Experts of a small language model.
Experts: 40 experts in each of 7 layers, 144 SwiGLU neurons an expert, 2 picks a token, a softmax router.
Training: a variant of Adam for the experts, 5079 steps.
Below are experts of layer 2 (counted from 0) of a mixture-of-experts language model. Rows are named router (the router's row for the expert), gate (a neuron's input weights, with its number), up (a neuron's input weights, with its number), down (a neuron's output weights, with its number) and show model dimensions 0-255. Each number is 128 + 24 x the weight over its row's rms, rounded and kept within 0 to 255. Numbers have three digits each.
Before each expert's rows: a language model's description of what the expert responds to. This comes from a sample of Wikipedia text that the model never trained on.

# expert 12
Description: First digit of a number, mostly 1 or 2, in stats, years and table cells, such as 1840s, 166, 32.8.
router:172125103114144137159129118072102127121123142132136162105153138142109149181106155138124122146161195142159121124141126112150109113159091106160145093149134173122147140140123132125141141136125122110142163096139096135146121134159137125118162108159135140128111147073127126119155148149166174144165102151162138079106141117096176162135123157103137123122130111110118118151134090092098115142140156149150097099151127095104183148128141152130146147103091150124113120125109176136116087166110098090127130134134156116098115122143121134098108125146143096145148119138133104141108158115134142110128083106109148153103160102104082113152146132160121120165172155142090143114143155105145095135147091102110132076083117145074171113138113152116131123105118089088109077164122123091145091162103134
gate1:119141203137120084088113106153137153109105100153102119115116158139118106125149126165145141160122129108091051142146122122156123110140111135087103123108114106134128162100160131156127109106158127139124050137108153143155139134116096133118141130114128119117121112122145116091105115160120100107124132144143150135112110125125143136109128101047126142116064140118138124088114151142120110191138093092150111133089133077130168123154100187144123127099125158136124100116124118122111129128114110128145145090106172168140177146121141118146122102143107137119115098053144113150155103135106085127113113151095134117142144143104109139137111141150147070186114131101149136125088115125113150107088094129132129128085118093123136137129128120149120113101127115118116095111143169129132090099099136
up1:132129108144169128118142145069092112159129168161120119124157093131137144140150101105148150088162125100149162146137134151070130113115125151105139142104126137113144126159140123110138143149158110059135165128160109133188108134141119078139094133193145149141126114134145139135117113135132198133099098101114115136143113136148166130110129145168139154155166160128102145126120149156129104087122180109113130114176125129088122140083124105092138146146131131113138126160159173165130106094101151150108110159099122083120118122159150113108115122150116140138121150130107120111057141133132149068126134120146108144162115142158125125141155105104136160105154128088062148160118083125121144099136132134101131085103147132125101103127127109112166094127119152148105122111099110141088139119124118
down1:133119137149110142108143157144155178148140154132168107114159104134180108142148123093114175109076157124090121132141113124136148126108105149114185093092122095151114127117166123117167105169107139091130142144123109161136111073144108120105175109138147140158146143159092121111084093070122112126114131150105119079104125121145115094129126127141171173121127128134123161123137172144162137161084152135128176129104137174131122131119127118162109134119116168155130081099154122125138155116109093120166171179180120170146130126155128122096104139114123102091142135159124117105114111124141132126123121133114128121128076122129119103116046174100105120137149082100099136137151121103136153104139156132096136142144106159142124133125125103093104116093117119116105127101115112120119148149155100

# expert 26
Description: Digits inside years and numbers and en dashes in date ranges like 1889–1954, plus degree signs in coordinates.
router:153132147128130139105184108114153099133109122134123115112140119148104117149111176126133137119135113101073153160101159107136097137103147140127101178098109142182128157124120128155124090119160125164144126118152121144111102136122141130118152178119111139100077154132149120173158127137066137126126117111124165137139090160127110147140115098133146181151119111127103122152128114124103139149193104101134094135122086106161110156134128133126137150101132162112105100144110174126136110082122129154083116097120144155169143107144145121101143152168123107164124171117162098121131136096110144086170125129115100134129142131086150158119071123162102133113118147133139066148076123133125123117106149163158106145119134169118112100124093140148160138086129137090100149102093146143128145141166076
gate0:120129094148130092113097089122146166103140168116152138126139128099160136150147124117161146140111140127081093174109153137120127085127127105113146123131129136133126098118145135153125130073132148143129114160144121141157120123097136169134159140111131097145161095157120164131151113092154140143124073161082125161110119126107095110136067109135168101145136151130130097110112141110144149112093113100115122091163135120111113125083139116163138108151144125155110154127139088161122148116164150154148112167122165127142064117110148131125107174149144115159111053156127154084127139115159153112119133138144135098162157103132141143109132081113109133145169106091137127145129167097124112111194082109119140100126151111121094149161109126054129150139153155142150119132143140131156116162095129
up0:093086132100113117170098117150134101134124134141122120153162090135105129168153108127150117102113125151137107044164110144170126132161098113124153099140122117097093160125078138117124106138143106168144062148150125137127117156098102174135138119115128116137121127116147135162120157140112124137158119175127104163130132103124150155151143130137114130144107084146137091145142139118106072109130137145172113105129162150125084173174127128132161141117116124142116110090095100121160146104155172139136109100144099164103081199132136143138119154127125150146066120085099092162127132079163075156143137116128121111097175115114139141106134094109142086120155135137130132104141142113124125110097100100143139114106115107117165118100166178121103126131140115158122130136150120130139129133115155
down0:078137126132164127078111122146120136141154137132119134152098148103113135132158113159164156122077114170113091133124110117155113136141099159175140121118082077148155118142132158125118132125175151169143097112115152078123129109122137129119149151161084127102147155143131084145124092133130134125126126179093091167129122116142113170130143105121131181117107102153158147138107109128150115115099111153100164077142112134132143184115148147131126155146107190134105110144094124136117112090130123121136116129130127140156077107132162114109132136129100131098122116124133106095158152133123151108136097154147091096142112106125079125122124107133143154095176143100108135135138146108109161136116153123124096090106120100216131093087135127151166145162122115130111146147111124123132086145186091

# expert 38
Description: Colons after infobox field names, hyphens starting list lines, and line breaks in cast or species lists, like "Country:" or "- Pradeep Kumar".
router:109153148115163148140115129147123133151118105113137155120118136147089143156122132090161123126171127147155143144093101070166164128130146137114117127130137098164091149156146167135139066126095109120137107124160141138103084100134112138152119124138128156109117150089111151153127126123138104125163102157136123157097139139134101125116123114122119096112106104160142104135094153107106091131117164150126127129174187093145106099156126191136073146155137096131126117116086140127130129134156086129132087167170124144118146099110155154115159117171118109112128102109119111120150137166146157157176129141118070111131114128145154107118133140196136174139129122137128074151101132133152141141118159060130152109116105142093159084110118117167132122115166111126134122101090131087092115143133154
gate1:122135132140120152123112173122098145123154123143107169087146118132087167111186117149155136143082164135108131146157144193126108118114143138064106120150141134107148150135157113123160103139107088131118151122116170116101140091161101080109116113138111137127123118086156119078153143115146157126122167109190154105130117159141146131118103110162134160134086109119154080106122162162086134125155110129113154126128151160131102125134141142135128155157111134150147172150164096134142109136175108162168122116122106113145126115130137146142147121074102129127166119160085131155188115165081115103148117108142123189150137128143158119118147116136101146075116116109136091158156145144157136126157144129105139111132153108124136090154098121162121130125135125115160102161123119107082126138101117
up1:099143100137115114094136153140123136116158117115124115144145180164093172084172177152179139142094118113130111131115143091129120099131109139121107149079094124087093152157096112154150129088129133185138110132122163119097152130126095118134119123108108120120086112137150141129123151118127123134119134119154130161144096112147127131117144111154125117115117124126122084142123109132125084160116068108130191146107131136105138135095148112136142142113147133142069139098113142126116158144141119124084093153119129121151140104153137136122123107115145189132091129157114161139156117173066114145154124158156141123114140147153168157112139125138084152097145122126137098129128137092134145109134139138209156153109156107093125132165130091147141165054139128148163139155128122089128095148162108
down1:058136143078099140158156088125150098142119123090110153127136097137141151143125120171120096125171164130082101114125088138136118065151138163084086140148150102133112156137128105109100084133124143111159131146144122178120125154128088090133105150123096110075126066136125110128105153119139152093180143144136101134189119144110119145134124127124095168107103159135107129142140179142167113165105145138125124110120064126169106133139171153141167134131111130112087133132140138127102111115144089112112108123101117131115107140129161149084113093140099080132127145141087180129098148144114123162149168124147120146140104123107130143139141113107121104143127114123141106088157077130119121102132118153118122103107116160166137115134117127140116091120083122152146158124104129106124136107138144

# expert 16
Description: Verbs and object pronouns in sports and biography narrative, such as him, her, played, won, against, and defeat after football scores.
router:098153107160119118147180108113140157099102169140112109123099109101116192161100053137177148156073128056101141111139096100098163103119125143117198121138132139104150113103153110135132118147090137127098137173157115141139149161087155146124151121160122149113153103149115118133109141136169090141127141113122126133126111136144155111108143161119102149138162093118157112108117146193111137135145139111108124148084134123113181126136122123079168161094133108163149127151129112107094129114133142165143130106142078142116131133154104108136142191097131120148158124100141102118126111150104106117115139107174151132129091109117155150119101123149136150156124091120116092127145104144142117145106129078153121168116139124132163117130141118124104158129118130136137115095159103144119138146088118
gate0:124136139119176154120160103138113108139152120133179120097147121080147157125125099116107147133126146176118118140154107135121083178113168146119097149192128128141164153121118168121125141078149153113128104105110114162124180134163129148100140136115133134115147120134112183136173109125094124121111127115171103136138136143152103088101154148098119126115120120112136143149152145137135063127143129133111124143127106127131155123090134137152109100091112137146122180128132076122089109132098154136110118121119141191069150117088117155125090143075154135124126141150110125141136120116088096115072164134075116146137115130095112101146105113145101118155112171127142134159150082139147125119128136104117084175131120136122108100122125113136106152134132078096157135071127140105121117077117107
up0:136076132128073120155134149129114132149116135120108120156103153145104090126152162129144083112125149095125113129142154157090148119114113084131178094090085117103135088140150122126129117223104099128138167166138128110149102157131156111132124115116150095136115160175130118100109139105164116113130117143096123137122146117100155122123094063171160145177118139107117118107083160127159161165119138141142169102145155146160090139146113127112145120108142083136161103098145168147145144121135117125116153134136108075150103127151156182141114128119139134106108114076130118111108134141136168113167123134151127080165145145177108137128151110122129120130123125120141113102123125080108107165115132199125136112110134141113169121131149133118117108141109146115108103178117138110138121146155137
down0:111138121110146224187148127138153119111121107116127097115114155130170137108104116127111134090153098143114147143133154096106103093109141125141177144150147157133132109149137120150105123107163118090117180137121188095131114136125159136132152102135119120117143167111130134125126171143091129138109092140144126122065097113139132139115113107149125116136149081109076209134102161114120187119122127125121109124155151113128158099137111170151131130082124110105125117108122131128082152136130114127101130126103092132117118150101176150102171214119090072126157138108124082100154134133118132102148109128136114132150130156117182140133116146127130134137137151120133115096151122125095129098099089144122134098125132137075149115093126112137115135135153167096125093144120126138121125138124144

# expert 1
Description: Short word pieces inside names and rare words, often after a capital letter, such as br in Osnabrück, il, ul, id, z.
router:141079121110133109162085130096152144141162130123133116170120152132109105121162074108122116105115119128115174106130141116104201111098114133140131111090127133155136107138101116099128165115118135136148129173131145101146094141155155111144145138134153129124141144164152081123120135118127140126142102135076118111103143119122087103133112111114109146134179097144126111127113161133120172069150092121138117122091127136147122167156145144107087145119087106096130180137136143057117149096137145153140146188144113147144114129143130172112115166085151098141112183133140135121122112143112131146117150182106128134148135152190109117131154137122159105099152073151135126154113097118127134147180075124126156112132148119120159162165098150156128140157157106134130106133153130110137083132111117
gate0:114141105135163090150122108129142128126144157141146121105132151153144122114147120117124105142093110148097152150162137139134122120125112133159088119140099124125154112115119152137143108158092107142142143103129128135099110162111121105143109132156080170104144136130108083130133141142124140169085142148129150104100133151141119090161129162126141136053148153141137111125108188140085093152129135102132121104141157077158116154129094150135109186112118120182106182140116112108150111090188114110108128165151165143111126131112145164117121119167123180121111113114092117109101089123146146156150159154173114135177132159129108124123115169125124117145139113176151120091129130168158129154145108128121150176135111151122123148141107172155187135140096100075086091108139121118124113117155161
up0:113118129096112122115124109140091101127139133115129094132115128121119110121091127152092117112150131148176120108114142141098123108133141106089150116092118106116142132121109104129130146083125128115113140156112106089162103114134133109131130131138179105177132127154082154111125143150117105124146121074120123152116126132096129090133128140171122086149101125143124158169127094125095153101137139121154141136181144147076109069066103132131126135105089122122173116147109099175100140171115124173120108137118113069072130118101112078103146137104126126112158146126123087132151127094112125118107128126102131130121131136141137155145141101091113152181079179132140111106119143082120115070155136158138097172154109139150085081127145170134148084122111143152105123081108085129130131134138118
down0:118101092175116121133105153095150151149110125086130161157108104120133114140169166115116149126103167131115064111128117149146095167158138131104142172136142088094144162103150136144129136147142142109106140122110101148066136126144133100122163114134130156157128147090163136187120162122135097160144123132099098113119066142079117129092089104143152102150135159118132130147141100140147146125142139143115140114123135151114145159143145127149134095151077124139137146119126122138129150123111128107112145141173137145145065131127179148088147144122126108144085139114103195122141118154106156144152141149185115128115121132133160105096095158135087118152160109125131157092055135109175115125138146100160136108110140141127126175161146104129130132146120154140107098109109108130128102116086105

# expert 30
Description: Zeros and other middle digits of years, times, and coordinates, as in 2015, 4:00, 39.50333, plus million and km.
router:123184157118137141131126158121123082136141143138106161143135127186124087157108140123137113072122152095187127157167141153142113076089123170112139156117105164115119158102098143091201173081132158174173132125153168127097112145096122132117119161131123144098149124138142153137112134101135137128126120166179135107122083121106118066131153097168119145093098098155066098099114104147126125120092124124077096147107119165159121114118097111138121167125111153122107106112128131139144092160145150148123126113133114151138144136171137119130124126134118140132129147135131049112137111151098116119142107127114133132148138186131138167126141116126139093112165156145128139124141154149077125146167116174145112143126102111118122140124131120133097108101139132113123117121120115145135113101146121
gate1:132143131157109121150113106117147142131100186088103111154130116151117139146158116145142080108137112129135122119122138132141126117147143122128151117177112162126123081122135123151130122111146178146127135164137123154099067139147103148167134109118106119144130112103105140107063173133127112175107121094109142103131154132118113093140081112141161126148175124101086175135131103158127165132134109106108141134100162162097134140074156144124165125140148115167128124142204127160109113088147115152151152134134113104136077080110122106194148113124142110147149132108142067127111135116143186130173128151136139155139127151163075139136181102108126136138158125135159113157176142115139135096138115128126120142142112113141116125121105156104161132110127127133170131138112077108131126109161162
up1:137126147092086108189137114092117143143121149107116132121076081143105137118134110120144090109153122154130148129140127103155105096133143110127104072181113134102130109084132146101156100131119116134105128126117130124110098163175101142164109146172140104120122130143115134109095159135114114146163136131101180113163144117128097140173113142189117154134166066129148146152134114138102149108130100108131115139128144144123138119097118147086103134140119131141110144144151140122150124133121103180130148122134111128090095126147126128167158121109151120127146138078127103175114133131179112159172197189113097149102142153140143103140170109146130180145129138139102109140177156138094102121144112112098116142109145118126118124129156131074154140104133133151139181121085127115145104125138177
down1:127155144080133114120185139162122089144108138154092152158104109148153086114099166144129142124162134122094124155122146137155102181110120139113128114137146140152139138144116132178180109119166122145053128118154111109102153191125138097183152143117113137180139107122124122119140126126099131137142139135174174104143143108111162099131124102125075160103179144121149125152094133126152120143105104093153096139147097161159180090124133108179167142126141142138117142134119141113144102133157089157104150122163112108159143143130167130093099148128145107097112140105147091137120121136107122113122124104129133136160164108135114154130130082124080146123113179120131183111132133153117131098111126145126109124106145119148167149157175125163134112136134188133126121108136122141157144122137118